Weights of a small mixture-of-experts language model, trained from scratch on English Wikipedia: width 128, 18M parameters.
Below are experts of layer 4 (counted from 0) of a mixture-of-experts language model. Rows are named router (the router's row for the expert) and show model dimensions 0-127. Each number is 128 + 32 x the weight over its row's rms, rounded and kept within 0 to 255.
After each expert's rows: a language model's description of what the expert responds to. This comes from a sample of Wikipedia text that the model never trained on.

# expert 15
router [159 182  73 119 164  64 126  95  65 131 166 169 162 159 108 132 124 106  98  87 141 117 155  47 123  90  70 128 142 112 140 147 185  67 159 126 111 136 140 125 154  91 114 112 133 150 105 140 153  92 148 134 127  92 136 107 110 144 133 131  92 172 126 107 138 162 125 148  46 125 116  91 150 135 127 179  88  97  59 119  74  23 133 101 140 114 136 156 141 133 132 101 157 102 124 112 158 156  98 153 141 202 105 112 122  85 104 120 160  73  96 158  90 136 145 119 108 148 165 125 146 147 114  71 152 134 151 192]
What it handles: Year digits and century pieces after in, from or the, such as 2000s, 1997, 185(4); also present, subsequent.

# expert 23
router [153  84 112 105 159 190 123 165 172 154  88 168 131 153 170 147 134 111 139 107 144 152 172 110  80 182 133 148  70 158 138 141 100 140  57 139  81 137 153 186 103 166  96  95 129 156 200 133 145 158 130  92 116 152 144 168 134 182 177 140 196  89 179 127 165 108 163 153 167 129 141 136 146 102 146 115  97 162 136 110 189 179 112 109 148 140  77 124 124 130  77 112 102  69 149 151 112 106  94 150 156 100 137  89 143 119 174  61 160 148 131 122 114 139 131 186 178 125  98 109 134  92 123 182 158  95 132  85]
What it handles: Word pieces inside names and words after a capital initial, often Tues in Tuesday, plus ame, ade, end, in lists and tables.

# expert 39
router [174 163 142 113 126  69 130 115  97 147 139 166 127 147 126 105 161 129  44 152 186 166 113  76 123  82 130 116 179 120 101 101 117  75 135 130 123 188  85 137  98 132  97  95 120 105 166 162  68  81 131 123 171 116 113 163 116 177 117 127  79 105 171 110 192 170 167 143  82 116 179  88 162  65 161 158 148 133 165 107 103 141  88 102 149 115 151 100 100 135 155 160 112  86  85  87 197 117 154 143 155 134  90 131 125 137 171 146 160 135 131 119  81  66 161 155  90 146 117 100  87 132  96  94 148 109  89 157]
What it handles: Inner pieces of proper names and compounds, such as United States, Intern(et), Micro(so)ft, Nor(we)gian, hyphens in World-Telegram.

# expert 52
router [164 114  99 126 136 142 157 112 170 103 108 141 183 161 112 128 115 149  95  84 153 183 135 107 117 125 126  88 132 118 142 117 103 102 111 152 112 147  82 194 135  71 176  82 161 151 100 137 137 158 116 101 122 121  94 117 157 160 164 150 171 114 142  76 165  89 180 141 109 121 151  56 154 149 120 154 104 134 130 129  97 181 132 139 202 107  75 120 188 166 157 154 110  96 117 140 169 138 143 164 189  84  92  96 155  64 162 129 173 161 157 169  79  74 116 183 115 163 119 122 148 188  84 154 166  92  90 120]
What it handles: First digits after dollar signs or in table scores, prefix pieces like anti-, and odd bytes or LaTeX symbols.

# expert 31
router [130 136 158 102 175 173  95 171 141  86 187 136 193 172 171 160  94 128 203 111 107 145 130 178 111 147 145 196  69 158 137  99 122 122 158 141 131  73 179 159 111 111 111 122 130 124  98  86 124 163 127  97 106 112 105  85 187 119 101 148 155 161  81 117  91  78 103  57  86 135 162 184 151 186  87  93 122 170 107 144 132 159 191 179 154  94 124 158 135 148 167 178 110 112 116 123 129 167  77 167 128 165 129  88 119 146 150 102 142 106 108 163 148  95 128  96 135 144 120 122 157 187 134 150 118 132 143 103]
What it handles: Numbers and labels in election results and census prose, such as percentages, vote totals like 100.0, and "median", "make-up", "valid".

# expert 59
router [119 155 137 162 123 109 120 141 174 166 141 121 171 162 129 147 121  83 128  66 109 148  92  80  94 118 112 116  82 166 146 159 174 165 166 123 137  66 180 151 155 130 196 138 159 132 132  71 186 104 109 146 123 143 178  51 177 110 129 161 175 156 139  92 158 140 142 154 110 160 103 132 170 140  56 155 142 132  84 159 143 129 124 194 192 104 162 110  62 133 197 118 137 123 176 144 109 146  83 128 105 149 128 173 145 130 111 101 110 123 138 176  84 143  91 141 140 178 106 106 129 152  84 163 145 150 170 145]
What it handles: Opening pieces of common verbs and abstract words, often after quotes or parentheses, such as comp, examp, respect, end, th.

# expert 33
router [176 186 115 110 106  73 168 155 144 150 132 128  88 121  95 108 162  71  95 143 141  71 134 115 106 131 161 100  83  55 172 151 168 101 148 150 134 128 104 129 116 138 125 104 129 104 170  98 118 100 129 114 168 214 112 124 184 108 179  90 121 109 108 138 152 181 122 126 135 135  88 136 170  90 118 181 133  66 109 158 111 138 127  96 157 147 131  68 103 152 188 107 122 120 110 104 118 101 151  74 104 188 121 165 118  49 136 129 107 107 101 190 121 132 194 164 125 159 171 140 160 106 106  83  81 155 153 119]
What it handles: Inner or final pieces of common nouns and verbs in general prose, such as in(duct)ees, project, addition, own, ord(ered).

# expert 46
router [120 145  67 142 122 104  94 121  89 151 188 106 100 146  99 111 156 137 150 164  81  84 159 149 147 123 131 149 111 111 178 105 167 116  85 114 110 147 122  95  88 148  76 101 191  93 104 151 140 135 185 123 111 117 162 178  92  87  71 150  85 116 115 176 172 160  86  79 128 126  86 159 162 108 147 124 131 134 140 181 157 119 121  77  88 127  85 135 151  96 110 174 127 190 108 131  92 185 165 134 107 100 159 160  70 127 142  76  57 148  78 154 186 176 127 140 166  92 120 170 114  98 108 145 113 151 142 104]
What it handles: Labels and headers in infoboxes and taxonomy boxes, such as Scientific classification, Kingdom, Location, plus table divider rows and coordinates.

# expert 35
router [103 145 118 190  92 109 167 142  68  96 184  97 130 120 110 129 101 120 141 102 122 147 102 129 128 145 168 100 160 144  96 104 174 121  89 144  77 123 106  99  82 129 128  97 176 171  83 165 140 160  98 139 140 120 147 174  95 121 110 172 128 124  90 103  91 111 151 184 156 100 214 146  88 108 148 133 137 125 136 164 148 170 196 114 181 149 115 158  80 132 160 161 118 179 102 156 214 128 129 186 178  94 120 127  97 113  62 114 168 172 101 112 144 177 118 197 161 108 145 107 140 144  93 147 160 118 110 156]
What it handles: Opening parentheses and year or born starts after names in article titles and lists, such as (politician), (d(isambiguation), (19, (born.

# expert 53
router [ 72 144 155 112  99  98 154 132  85  96 101 129  93 162  83  90 104 147 106 175 140 100 145  85 155  46 119 151 160 116 121 165  89  53 142  84 120 162 156 152 128  80 132  72 213  97  56  90 100 152 147 134 123 104 142 170 160 118 101 134 145 104 174 118 112 115 135 112 112 154 144 111 112 154 118 195  73 115 153 142  77 123 149  81 105 101 108 113 163 127 131 149 120 153 141 130 119 116  92 167 118 175 127 137  95 101 170 145 132  59 111 120 112  34 133 161  82 144 198 124 137 105 129 103 116 156 122 150]
What it handles: Final pieces completing common words mid-sentence, like -ism, -ence, -ight in highlight, -ure in future, -ment, -ition.

# expert 54
router [114 140 111 104 165  63 153  90 168 128 111 169 127  71 115  57 181  92 136  83 150 185 103 182 124  92 101 110 108  96  79 112 134 145 110 133 154 142 125  49 112 183 187 142 125 116 126 172 136 133 115  97 120 137 175 143 118 144 131 125 153  53 119 118  99 121 163 162 120 168 123 127 106 105  96 162  99 111  50 121 150 146 112 129 112 183 106 105 137 100 107 114 111 138 103 124 133 130  64 154 126  85 107  97 115 118 166 186 183 131 152 114 114 151  66  35 134 105 142 157 157  95 103 134 140  95 106  70]
What it handles: Periods ending sentences, often fused with a word piece or year digit, such as 1988., engineer., closed., plus by after collected.

# expert 1
router [176 109 133 160  96 150 140 176 131  93  85 156  69 102 176  97 172 191 167 158 168 155 137 112  86  89  82 186 131 153 121 113  72  88 134 135  96 153 115 114  78 109 107 133 152 106 110 130  97 134 130 104 184  94 136  89 151 162 143 116 151  90 161 160 168 169 150 111 179 124 180 166  69 126 154  86 129 146 145  64  88 159 132 180 121  69 125 114 117 141 115 107 104  93 132 124 177 105 106 112 137  98 115 168  95 102 160 121 156 181 153  40 113  67 154 123  87 154 143 128 111 168 112 144 101 118 150 157]
What it handles: Final pieces of US state, city and team names in sports and election text, such as Tenness-ee, Bost-on, Oh-io, Or-le-ans.

# expert 8
router [155 126  93 134 185 112 157 140 150  79 129 138 150  92 107 131  96 180 161 153 113 174 102 128 120 152 160  98 148 144  99  94 154 100 126 111  92 109 132 160 103 136 127 147 107 122 190 210 170  89  96 195 109 149 143 161 102 105 163 176  89 132  55 129 139  95 146 135 104  98 115  70 146 164  43 155 164 103 111 195 174 116 175  77  78 150 131 136  95 182 151 155  92 185 102  95 121 132  74 160 139  90 119 138  86 152 133 131  99 132 150 154 120 147  84 160 159 140 170 134 144 153 106 173 169 129 113 109]
What it handles: Date-range dashes and openers in biography and taxonomy headers, like "(born", "Born:", "Died:", "(aged", "Coordinates:", "Genus:", and the pronunciation slash.

# expert 60
router [161 102 157 117 106 195  75  90 152 110 115  79 139 102 137 144 133 128 194 142 137 112 136 124 112 153  85 137  85 194 152 154  80 183 133 186  70 129 160 148 109 151  68 161 163 131 174 113  74 142 115 115 170 118 151  95  94 172 153 179 163 116 140 133 179  71 152 139 194 164 139  99 104  71 163 103 103 160 181  71 136 133 108 139 137 105  82 153 116 150 115 114 128  74 147 135 100 127 109 119  97  99 189 146 132 138 158  83 154 153 174 157 158 140 102 143 186 113 162 143 140 126 135 191 161 126 146 121]
What it handles: First pieces of personal and place names in sports and filmography tables, such as Grand, Dav, Mart, L-ith-uania, plus grand(master).

# expert 42
router [ 82  95  89 138 101 138  79 133  68 104 160  81 139 169 186 149  69  90 119 121  89  96 146  85 134 100 121 102 112 118 155 149 184  95 125  78 135 103  97 141 151 140 164 160 165 168 104 119 184 194 134  93 114 141 127 128 185 151  84  72 141 136 146 133 112  91 165  22  55 161 169 113 152  82 154 147  72 122 124 134 117 157 137 101 139 115  63 102  70  94  92  93 110 118 144 100 130 180  97 113 133 144 130 129 154 158 170 142 106  81 124 180 133 114 120 178 147 109 133 146 136 128 134 120 164 129 126 139]
What it handles: Middle pieces of scientific and technical words before suffixes like -ic or -ing, such as ac-et-yl, ge-omet-ry, p-ath-way.

# expert 57
router [ 95 119 167 148  77 146 102 125 124  94 112 147 107 116 174 149 149 147 131 123  93 198 133 104 123 177 127  75 134 153 177 120 135 141 144 119 131 110 155 147 132 117 115  50  76 133 149  85 116  75 119 190 134 104 133 102 120 142 137 138 174  87 192  93 154 191 139 206 117 133 197 116 120 114 172 128 152 134  74 129  98 120 153  95 117 150 134 163  72 154 143  63 193 115 119 116 112  64 127 137 127  81 100 104 191 129  98  91 126 155 157 153  63 132  85 110  94 179 112  78 118 140 107 148 167 157 122 154]
What it handles: Opening quote marks, apostrophes and first letters inside song or work titles, such as "We('ve), You('re), "W, "A.

# expert 38
router [182 177  95 112 125 175 133 165 127  82 110 168 184 138 162 111 120 113 176  98  63 127 162 161  99 105 139 159 118  95 139 144 148 106 106 141  91 159 136 175 175 140 119 188 162 105 138 137 154 149  83 114 120  78 118 102 189 121 147 115 134 144  66 189  87  77 145  60 144  89  79 138 128 165  79  79 117 145 110 174 155 111 144 120 144  82 149  95 166 121 167 167 110  97 135  92 129 144 136  83 137 187 137 142 120 116 130 134 170 112 105 180 192  96 164  95 123 153 103 121 170 177 149 165 103 180 141 118]
What it handles: Decimal digits, pipes and connecting words in demographic and statistical text, such as "65 years of age or older", "made up of", "$13,250".

# expert 61
router [ 85 162 151 113 127  98  99 110 155 141 174 138  89 165 129  97 108  59  98  90  63  83 131  85 116  94 177  93  53 168  89 148 135 120 194 115 140  94 111 131 130 110 129 150 146 148  85 122 166 147 163 127 134 125  94 103 142  94 155 107 118 108  94 169 104  99 168 108  56 205 153  96 123 140 114  95  88 121 144 168  88 124 175 117 129 177 104 160  56 164 160 117 136 123 116 161 150 159 101 171  93 164 101  90 163 103 138 130 136  87  94 200 101  96 151 116 159  85 129 138 166 169 118 145 150 166 126 103]
What it handles: Adjective and noun stems taking -ly or -ization, often sentence-initial in expository text, such as General-ly, final-ly, organ-ization, Term-inal.

# expert 4
router [ 76 125 145 136 113 116 104 122 180 127 118 160 112 126  91 173 101 103 158 139 100 184 127  84 123  94 137 125 128  94  98 164 187 153 151 123 144 113 161 143 190 110 166 154  60 128 145 164 169  98  63 144 154  92 120 137 164 156  84 130 165 107 102 117 107 141 136 154  85 120  52 107 163 175  46  95 121 132  86 162 183  98  83 106 101 165 107 191 108 157 166 142  98 112 173 144 108 113 107 141  71 141  98 166 135  97 154 123 123  66 169 116  59 127 115 124  93 100 148 119 120 114 193 118 151 152 157 105]
What it handles: Words opening a new clause after a comma or period, such as though, while, where, who, that, but, plus opening quotation marks.

# expert 44
router [120 121 156  79 150 204  81 137  90 140 129  79  92 144 122 142 113 135 165 120 134 178 127 200 114 146 105 149  92 109 117 101  84 142 168 157  97 114 183 180  90  91  70 101 101  76 133  51  96 172 123 106 173 123  96  93 191  99 144 111 169 170 121 109  83 129 119 117 140 151 146 129 150 104 140  87 166 185 142  92 146 174 195 112 191 107 141  91 190 100 144 168  93 101 129 120 118 162 162  90 139 152 130 113 121 102  91 136 110 121 102 193 123  90  80 156 136 118 101 145 139 118 112 153  82 131 128 113]
What it handles: Cells and labels in election and sports result tables, such as Votes, Turnout, Swing, Liberal, "gain from", Total, and table pipes.

# expert 25
router [141  75 136  89 104  74 104 100 120 101  86 156  59 128  93 150 150  95  88 128 145 118  91  91  91  81 154 110  85 147 135 130 171 114 113  95  73 118  91 167 113 100  97  93 186 153 148 142 134 137 121 137 158 180 170 177  84 132 133  98 166 109 186  84 139 145 151 207  87 154 199  78  82 150 154 167 106 126 145 119 127 141 173 165 100 153 128 112 119  90 102  96 105 110 161 109 116 115  82 131 141 122 115 113 132 129 128 163 118 208 178  93 103 118  91 174 105 142 148  67  73 132 113 113 140  88 121  96]
What it handles: Word-internal pieces in film, TV and music articles, especially "st-ars" and "star-ring", plus pieces like Ran-j-it, St-ream-ing, Spir-it.

# expert 29
router [170  81 174 139 174 131 140 122 151  70 167 118 158  60  97  87 150  86 117 194 176 165 131 189 129 161 180 125 129 104  85 176 105  79 120 165 134 179  99 125 152 152 140  93 135 114 144 142 157  74  59 161 136 108 165 111 140 158 130  76 136  76 124  65  76 149  95 117 134 105 142 106 151 101  70 103 117  99 130 151 165 106  87 150 132  97 102 175 134 128 137 129  80 164  84 130 141 123 100 170 173  97  98 141 164 136 100 190  98 144 157  95 148  77 135 165 115 124 147 175 161 138 108 120 103 121 138  86]
What it handles: Prepositions to and at after verbs of movement, election or attendance in biographies, such as re-elected to, attended, founded at.

# expert 20
router [144 176 106 112 114 169 154 146 102 116 149 124 148  86 144 171 149 165 175 129 140 191 145 139 130 178 139 173  98 125 169  82 126 109  92 118 155 174 113 188  80  80  80 129  92  50 140  75 145 105 155 126 136  95  89 108 165  75 121 147 119 129 130 155 139 118  56 114 171 127 135 143 180 106  99  71 130 118 164 129 184 133 163 114 161 107 187  98 140 150 164 167 122 135  62 138 141 174 176 113 143 123 149 106 124 107 150 125  84 180 154 167 131 131 128  98 116 105  46 165 174 126 155 173  97  91 139 135]
What it handles: Punctuation in infoboxes, lists and coordinates: list-starting hyphens after line breaks, degree and minute marks, table pipes, ISBN hyphens, date slashes.

# expert 19
router [179 209 113  81 156 139 151 118  78  85 181 184 113 149 173 117 146 122 136 140  73 137 119 103 132 148 119 107 155 162  91 129 144 128 138 129 146 183 121 143 101 144 148 167 176 110 106 159  79 101 102 116 141  87 149 162 138 156 122 183  73 157 172 118 149 142 116 119 111  90  97 105 122  69 168  86 128 196 101 114  76 149 154  85 128  65 126 126 111 172 168 164 138 152  89 180 132 159 158 126 125 115 140  96 120 121 144  91 165  83 150 134 135 133 177 130 195 183  76 109 177 113 131 138 188 125 131 187]
What it handles: Opening piece of a capitalized name or noun after "the" or "of", often in church or European history, such as Cat-hedral, Re-volution, Di-ocese.

# expert 9
router [118 179 142 106 176  99 138 129 141 147 117 144 188 145 110 148 131 108 109 147  62 106 177 140 126  94  81 146 115 127 101 128 184 133 177  84 123 108 125  51 139 125 162 134  85 144 125 172 128 138 183 124 160 113 114 136 133 184 119 187 102 151 108 123 114 134 145 149 105 141 132 159 156 122 142 109 206 152  91  71 150 107 103 187 145 100 188 117  79 123  89 117 106 117 136 126 101  99 149  88 144 166  99 114 137 159  73 192 160 127  92 140  79  69  86 189 114 179 136 157 101 140 139  82 136 121 198 183]
What it handles: Spelled-out counts and quantity words before a noun, such as two, three, several, same, more, few.

# expert 6
router [175 160 142 140 140  89  95 128 117  95 144 184 108 178 100 123 147 147 113 109 137 168 131 114  91  77 144 102 117 133 142 116 132  89 168 155 133 137 133 150  74 113 146  77 162  94 135 113 150 120 154  93 177  91 149 131 166 138 115 186 192 101  86 171 202 100 165 133 129 148 171 108 146  72 115 132  98 137 159 175 162 170 113  97 169 122  87 142 207 152 138 117  86 162 137 152 149 168 155 166 168  95 106 129 108  68 151 105 191 145 148 109  67 125  92 221 114 125 164 156 156 144 100 146 143 121  85 149]
What it handles: Tokens inside tables and structured text, mostly coordinate °W, table pipes, name pieces in election results, and sentence-final periods.

# expert 10
router [151 161  98  73 133  76 156 117 169  67  84 187 108 186 124 106 162 137 120 137 157  94  82 111 127 122 137 130 143 143 165 154  97 115  94 191 177 183  64 111  74 161 123 100 151 141 134  74  73 166 166 105 128 147  64 179 169 101 141 103 151 132 163 154 133 148 164  83 101 101 153  96 152  90 146 148  71 114 138  93  98 132 192 120 140 104  89  72 129 167 167 122 138 141 137 125 153  90 180 161 157 144  97 100 113  74 163 108 140 104 127 168 100 106 163 141 138 162 156 111 151 104 122 138 161  82  90 126]
What it handles: Word-final pieces completing words in names of universities, departments and organizations, such as Medic-ine, Sc-ience, Develop-ment, Class-ic.

# expert 32
router [133 120 152 195  99  98  91 159 161 104  91 179 207  95  97 163 111 159 112 146 118 145 131 171 101 110 115 118  99 155 168  81  88 103 148 133  85 142  95 122 135 112 120 141 180 137 179 124 137 177 188 108  83 149 141 132  72  69 185 147  89 173  76 101 158 115 140 122 182  97 162  90 106 112 117 158  89 158 148  82 134 145 147  93 143 149 107 129 135 133 129 149 115 179 193  99 133 111 107 146 145 180 136 112  92 113 176 123 115 197 161 152 118 125 109 171 158 161 158 119 133 131  97 131 172  71 120  54]
What it handles: Word pieces in personnel and credit lists, like instruments and roles (guitar, double bass, producer, medical examiner), plus empty pipe cells in tables.

# expert 41
router [ 64 116 144 138 109 131 172 103 136 174 128 165 144 134 126  53 106 182 121 151 152 180  95 162 113 190  92 105 110 103 142  59 122  88 118 173 164 128 158 194 115 118 102  99  77 135 145 148 176 121 108  86 203 130 129 119 156 135 161 154 121 101 134  74  97 134 109 152 127 182  63 142 132 117  90 118 154 125 185 124 152 161 167 182 164 164 188 140 147 129 114 182 121 149 134 161 132 135 111 133 154  65 122 111 199 142 134 125 148 137 126 140  99 184  85 119 147 129 131 110 163 173 174 157 135  92  98  80]
What it handles: Line-start bullet dashes, numbered list markers and line breaks beginning list items after headings or tables, such as -, 1., 4.

# expert 28
router [170  87 144  81 128 171  77  87 131 108 142 156 114 112 169 164  69 150 164 123 149 191  98 175  69 204 156 108 121 169 114  73  63 137 151 140 125  92 123 176 122  88  82 143  95  98 130  70 161 166 115  77 142 152 159 161 157 160 132 170 184  86 110 103 134 117 102 156 159 173 162 178  79  75 164 110 117 180 128 161 158 176  95 115 197  98 127 119 166 101 151 147 132  92 125 122 141  86 156 130 137 116 140 123 154 124 155 105  88 147 115 156 134 124 144 115 110 154 117 102 121 160 144 186 105 163 143 129]
What it handles: Opening word pieces like en, En, ac, bre, plus brackets, blanks and line breaks, mostly in sports and statistics tables.

# expert 36
router [132 139 105 145 136 106 136  92 174 112 109 198  83 186 126 118  96 103 102 120 157 108 142  89 128  62 127 149  95 136  89 154 157  54 147 128 146 147  67 147 115 148 152 134 182 137 119 131 162 136  98 128 205 121 109 154 119 145 130 123 104  99 152 138 155 109 178 126  90 125 144  74 182 146  78 147 123 100 136 192 109 174 100  93 117 148 145 131 178 144 183 160  68 112 130 129 127 133 108 166 189 103  82 108 149  67 184 110 156 100 117 111  83 106  97 180  64 136 143 125 150 183  82  85 160 107 145 102]
What it handles: Closing == or === marks of wiki section headings, table pipes after descriptions, and some mid-word pieces like ph-as-e.

# expert 34
router [146 149 105 146 139  79 158 133 144 160 136 107 135 148  92 166 169  91 127 102 197 135 136  66 135  86 176 129 117 133 125 196 176  74 146 131 140 131 149 159 144 121 128 170  81 121 124 167 172  91  67  97 180  94 115 188 149 144 114  69 106  73 114 159  91 104 153 159 118 131  45 162 165 155 127 119 173  95 113 156  76  39  91 159 102 124 117 157 174 158 145 132 153 144 117 128 152  79 117 144  88 151  92 195 134  97 123 123 138 105  76  88 131 150 149  93 150 129 165 119  91  87 117 133 116 130 151 135]
What it handles: Commas closing introductory phrases, especially after years, as in In 2020, and also since, until, However.

# expert 63
router [159 113  91  89 129  88 104 150 130 142 116 163 192 138 124 138 190  67  65 170 118 130 130  87  94 106 175 121 130 104 138 102 110  93 137 114  85 157 177 151 167 144 133  74 170 178 158  65 147 179 107 109 124 128 149 156 157 130 151 153 110 225 130 178 129 192 150  87 113 167  58 152 115 150  83 137 143  65 154 124 118 150  84 156 129 152  86 126 199 110 115 116 141  92 114 127  91 117  64 176 128 168 122 128 122 133 121 100 123 110 118 148 116  94 154 121 109 130 162 149 142 132 123  84  90 184 162 142]
What it handles: Plural suffixes ending nouns, such as -s, -ers, -ies, -ities, in ass(ets), victim(s), wood(lands).

# expert 49
router [ 91 147 188 166 180  99 114 116 156 171 153 119 140 142 107 111  93 107 148 150  98 150  97  93  69 143 139  87  91 136 147 178 139 189 206 150 166  68 174  90 169 174 176 142  73  93 139 125 163 157 151 168 128  97 129  86 122 179 153 101 133  98 124 121 116  96  84 130  70 151 115 114 195 163 132 180  96 116  86 157 118  65 127 124 158 125 107 173 129 137 157 148 112 114 147 164  83 153 127 191  89 169 129 155 120 133  84 137 134 123 106 167  84 121 118 139 114  75 100 138 127 171 112 154 177  98 143 161]
What it handles: Sentence-initial prepositions such as In, During, After, On, plus word-initial f-, im-, comm- pieces and "un-if-orm".

# expert 16
router [175 106 123 109 117  89 141  60 114 140 117 171 149 132  98  99 156 193 135  95 164 183 142 153 154 126 110 112  99 178 156  70 144  93 112 167  83 141 105 149  54  96  92 138 123 115  99 122 125 114 132 111 131  66 119 130 113 141 168 156  96  98  96 106 179 115 154 173 132 151 150 149 153 110 169 168 102  99  55 141 123  92 171  97  83 152 171 146 199 201 118 106 109 141 115 129 192 184 181 153 142 168 110  89  99  93 114  96 166 137  76 137 107 108 185 152 109  98 130 141 110 126 100 164 142 129 143 166]
What it handles: Year numbers or their first digits following a day and month, often in table rows or release lists, such as May 2, 2014.

# expert 26
router [175 136 165 102 151 136 178  87 171 132 102 143 112  68  98 134 136 112 138 139 164 180 114 169 120 179 168 178  90 103  88 154 153 104  98 170 136 121  91 149 154 166 177  79 128 101 167 170 136  68 114 117 136 131 116  89 160 177 129  74 133  99 129  89  79 113 175 159 150 152 143 124 156 110 138 160 118 139 173 150 130 172  73 186 135 151 129 165 182 116 150 137 169 157  80 109 129 156 190 158 161 142  84 111 136 128 111 188 139 173 176 116 144  62 111 160  74 163  84  97 112 131  90 110 157 121 136  95]
What it handles: The preposition "on" and similar ones like at, through, along, into, mostly before dates ("took place on 18 February") or after verbs like went, relied.

# expert 13
router [108  55 148 114 106 122 143  92 148 138  80 141  95 155 148 127 144 187 162 133 161 153 176 174 100 134  96 142 136 184  76 115 104 123  91 157  98 169 106 114  79  76  97  94 166 176 114 130 122 136  75  78 169 102 116 125 101 118 144  97 164 152 141 131 176 131 182 125 187 128 158 121  66 130 154 164 121 155 140  87 117 122  88 118 135  87 162 106 175  94 113 105 111  94  94 119 176  77  96 147 155  74 105  95 128  97 176 104 182 158 127  75 150  97 149 179  93 126 167 160 105 165  97 148 129  94 148 191]
What it handles: Table cells, scores, dates and "the" in sports articles and standings, such as "Player of the Year", team names, FC, Racing.

# expert 58
router [127 108 122 141 177 103 100 117 202  99  93 140 103 123  97 135 111 169 194 149 178  78 154 150  92  95 108  96  86 178 158  77 106  81 150 162  49 177  99 128  82 131  45 101 173 118 154 115  89 150 133 133 122 133 122 165 106  85 143 150 150  95 121 159 162 153 129 167 140 154  99 115 106  99 148 144 130 178 159 101 175 141 141  88  99 151  95 115 100 173 106  99  87 135 141 114  62 116  75 123 125 109  96 122 112 132 189  93 172 123 117 105 151 144 127 156 160 150 159  64 130 110  76 171 167 126 127  85]
What it handles: Endings or whole nouns for people's roles and relations, such as Condu-ctor, Te-acher, daughter, politician, often in lists and tables.

# expert 56
router [139 124 134 131  97 153 114 112  85 143  55  91 148 155 111  86 124 127 135 143 111 146 117 123 165 108  96 131 104 178 123 135 123 115 111 118  65 194 164 151 101 134  81 121 183 132 124 109  69 128 118 104 176 101 190 123 116 187 122 175 121  96 120 119 183  97 138 135 153 182 199  81 126  92 177 182 106 116 153 129  80  91 112 113 142  83  48 153  87  95 158  84 169  97 133  98 128  74 154 130 154  97 104 109 127 125 188  77 151 165 152 159 119 118 104 170 101 110 176 100 175 150 105 183 146 135 110 124]
What it handles: Word pieces inside Portuguese, Spanish, French and similar foreign names and titles, especially accented letters and endings like ñ, ón, os, ez.

# expert 48
router [130 119 128 135 102  88 148  92 121  62  80 192 119 178 133  79 168 158 149 101 126 177 168  84 110  91 130  99 138 172 101 147 107  59 118 149  64 163  93 157  85 118 114 112 171 140 117 145 118 160  93 113 160 101 119 178 107 156 154 107 109 109 136 128 171 132 183 145 123 154 208  80 145 128 151 144 127 125 167 152 133 175 148  94 151 123  85 135 144 161 127 135  85  97  97 116 150 109 140 163 161 130  96 105 137  75 154 136 182 159 123 151 108  83 115 213 104 141 114 101 148 173  49 149 182 100 103  96]
What it handles: Coordinate and route numbers, decimal pieces like .5, and byte pieces of Thai, Chinese, and accented characters.

# expert 40
router [107 143 133 148 120 161  96  73 151  92  77 188  94 107 119 162  65 117 102 164 148 142 148 122 116  80 132 115 111  88  88 140 160 172 128 115 185  82 136 166 138 124 184 141  72 140 129 161 221 130  68 115  99  74 103 169 141 136 104  79 115 110 118  79 178 171 132 153  58 170  99  86 187  99  99 118 161 138 103 165 107  92 130 167 147 156 102 121 143  94 125 135  85 121  91 123 109 117 116  90 150 123  67 129 173 139 148 107 119  99 110 120  56  78 145 147 123 122 128 145 136 168 105 105 169  94 150 138]
What it handles: Pronouns and demonstratives such as that, it, which, this, these, usually starting a clause or following a preposition.

# expert 18
router [124 137 133 168 120 108 136  87 162 141 129 149  58 125 150 158 136  63 141 161 127  54 146  77 117 184 155  75 105 106 166 152 152 108 207 114 104  51 148 144 187 163 133 118 138 145 142 113 170 185 135 142 151 159 147 101  95 171 153 111 148 101 133 112 108 190 155 165 151 167 143 108 115 142 140 160 145 120  52 152 106 163 147 175 149  95 143 154 107  86  96 154  71 108 197 123  91 125 102 100 113 180 128 150 102 137 102 159 130 127 184 163  85 139 116 146 120 182 159 167 103 102 131 127 134 169 169 133]
What it handles: Stems of common verbs and nouns split after an initial letter in narrative or review prose, such as sp-awned, ke-eps, th-ink.

# expert 17
router [162 135 153 144 162 173  90 134 107 129  89 147 171 139 155 168 135 174 145 136 181 165 163 179 164 149 135 157  86 175 145 117  76 172  88 135 102 130 155 158  98  81 114  87 117 150 166  97 139 168 158  72 110 108 147 126 200 183 165 140 171 128 117 109 167 103 159 101 129 179 176 142 124 110  93 108 115 156 121  95 164 183 103 166 158 125 193 121 139 104 140 181 128  92 107 133 123 134 105 181 165 129  99 101 131 122 183 126 107 178 163  75 137  75 119 130 134 117  85 194 162 101  70 176 156 116 129 109]
What it handles: Pipe separators, digits, scores and semicolon-separated numbers inside sports league tables and statistics rows, such as |, 0, –1, 3;.

# expert 50
router [ 86 163  85 109 106  83 114 100 146 104  91 175 161 171 155 205 142 118  80 110 138 128 152  80 126 107 162 174 108 127 153 111 122 118 152  92 143 124  85 147 109  95 162  75 101 140 170 128 130 107 177 168 173 136  90 123  88 135 130 136 170 184 154 188 151 129 159 120 101  93 169 177  92 107 114  83  84 126 122 100 107 178 161 140 113 178 127 146 111  69 155  48 159  94 124  72 147  85  97 117 152 160 118  73 177 143 142 122 112 161 113 132 135  91  80  74  90 153 164 119 107 125 135  85  95 153  87 130]
What it handles: Nouns for media works and chart details in music, film and book articles, like album, song, book, million, number, plus rating decimals such as 5.7/10.

# expert 21
router [ 84 145 140 148 174 141 126 143 152 133 117 150  97 144 125 129 119 138 135 138 124 148  75  52  71 148 122 133  68 135  95 166 130 119 162 142 133 143 119 165  87 158 150 150  82 166 162 154 136 149 111 115 204 165 147 123 102 162 143 107 101 131 157 138 149  97 138 167 107 140 203  84 148 175  87  98 147 110  99 178 197 187 158 142 155 173 158 188 116 179 151 148 157 136 163 184 151 127 109 160 152  64  92 123 162 131 132 107 115 144 133 132  56 149 105 101 133 110  98 110 135 165  73 188 183 100 157  79]
What it handles: Capital letter or first piece of the opening word of a sentence or paragraph, often biographical, such as B(y), S(emi), He, L(ater).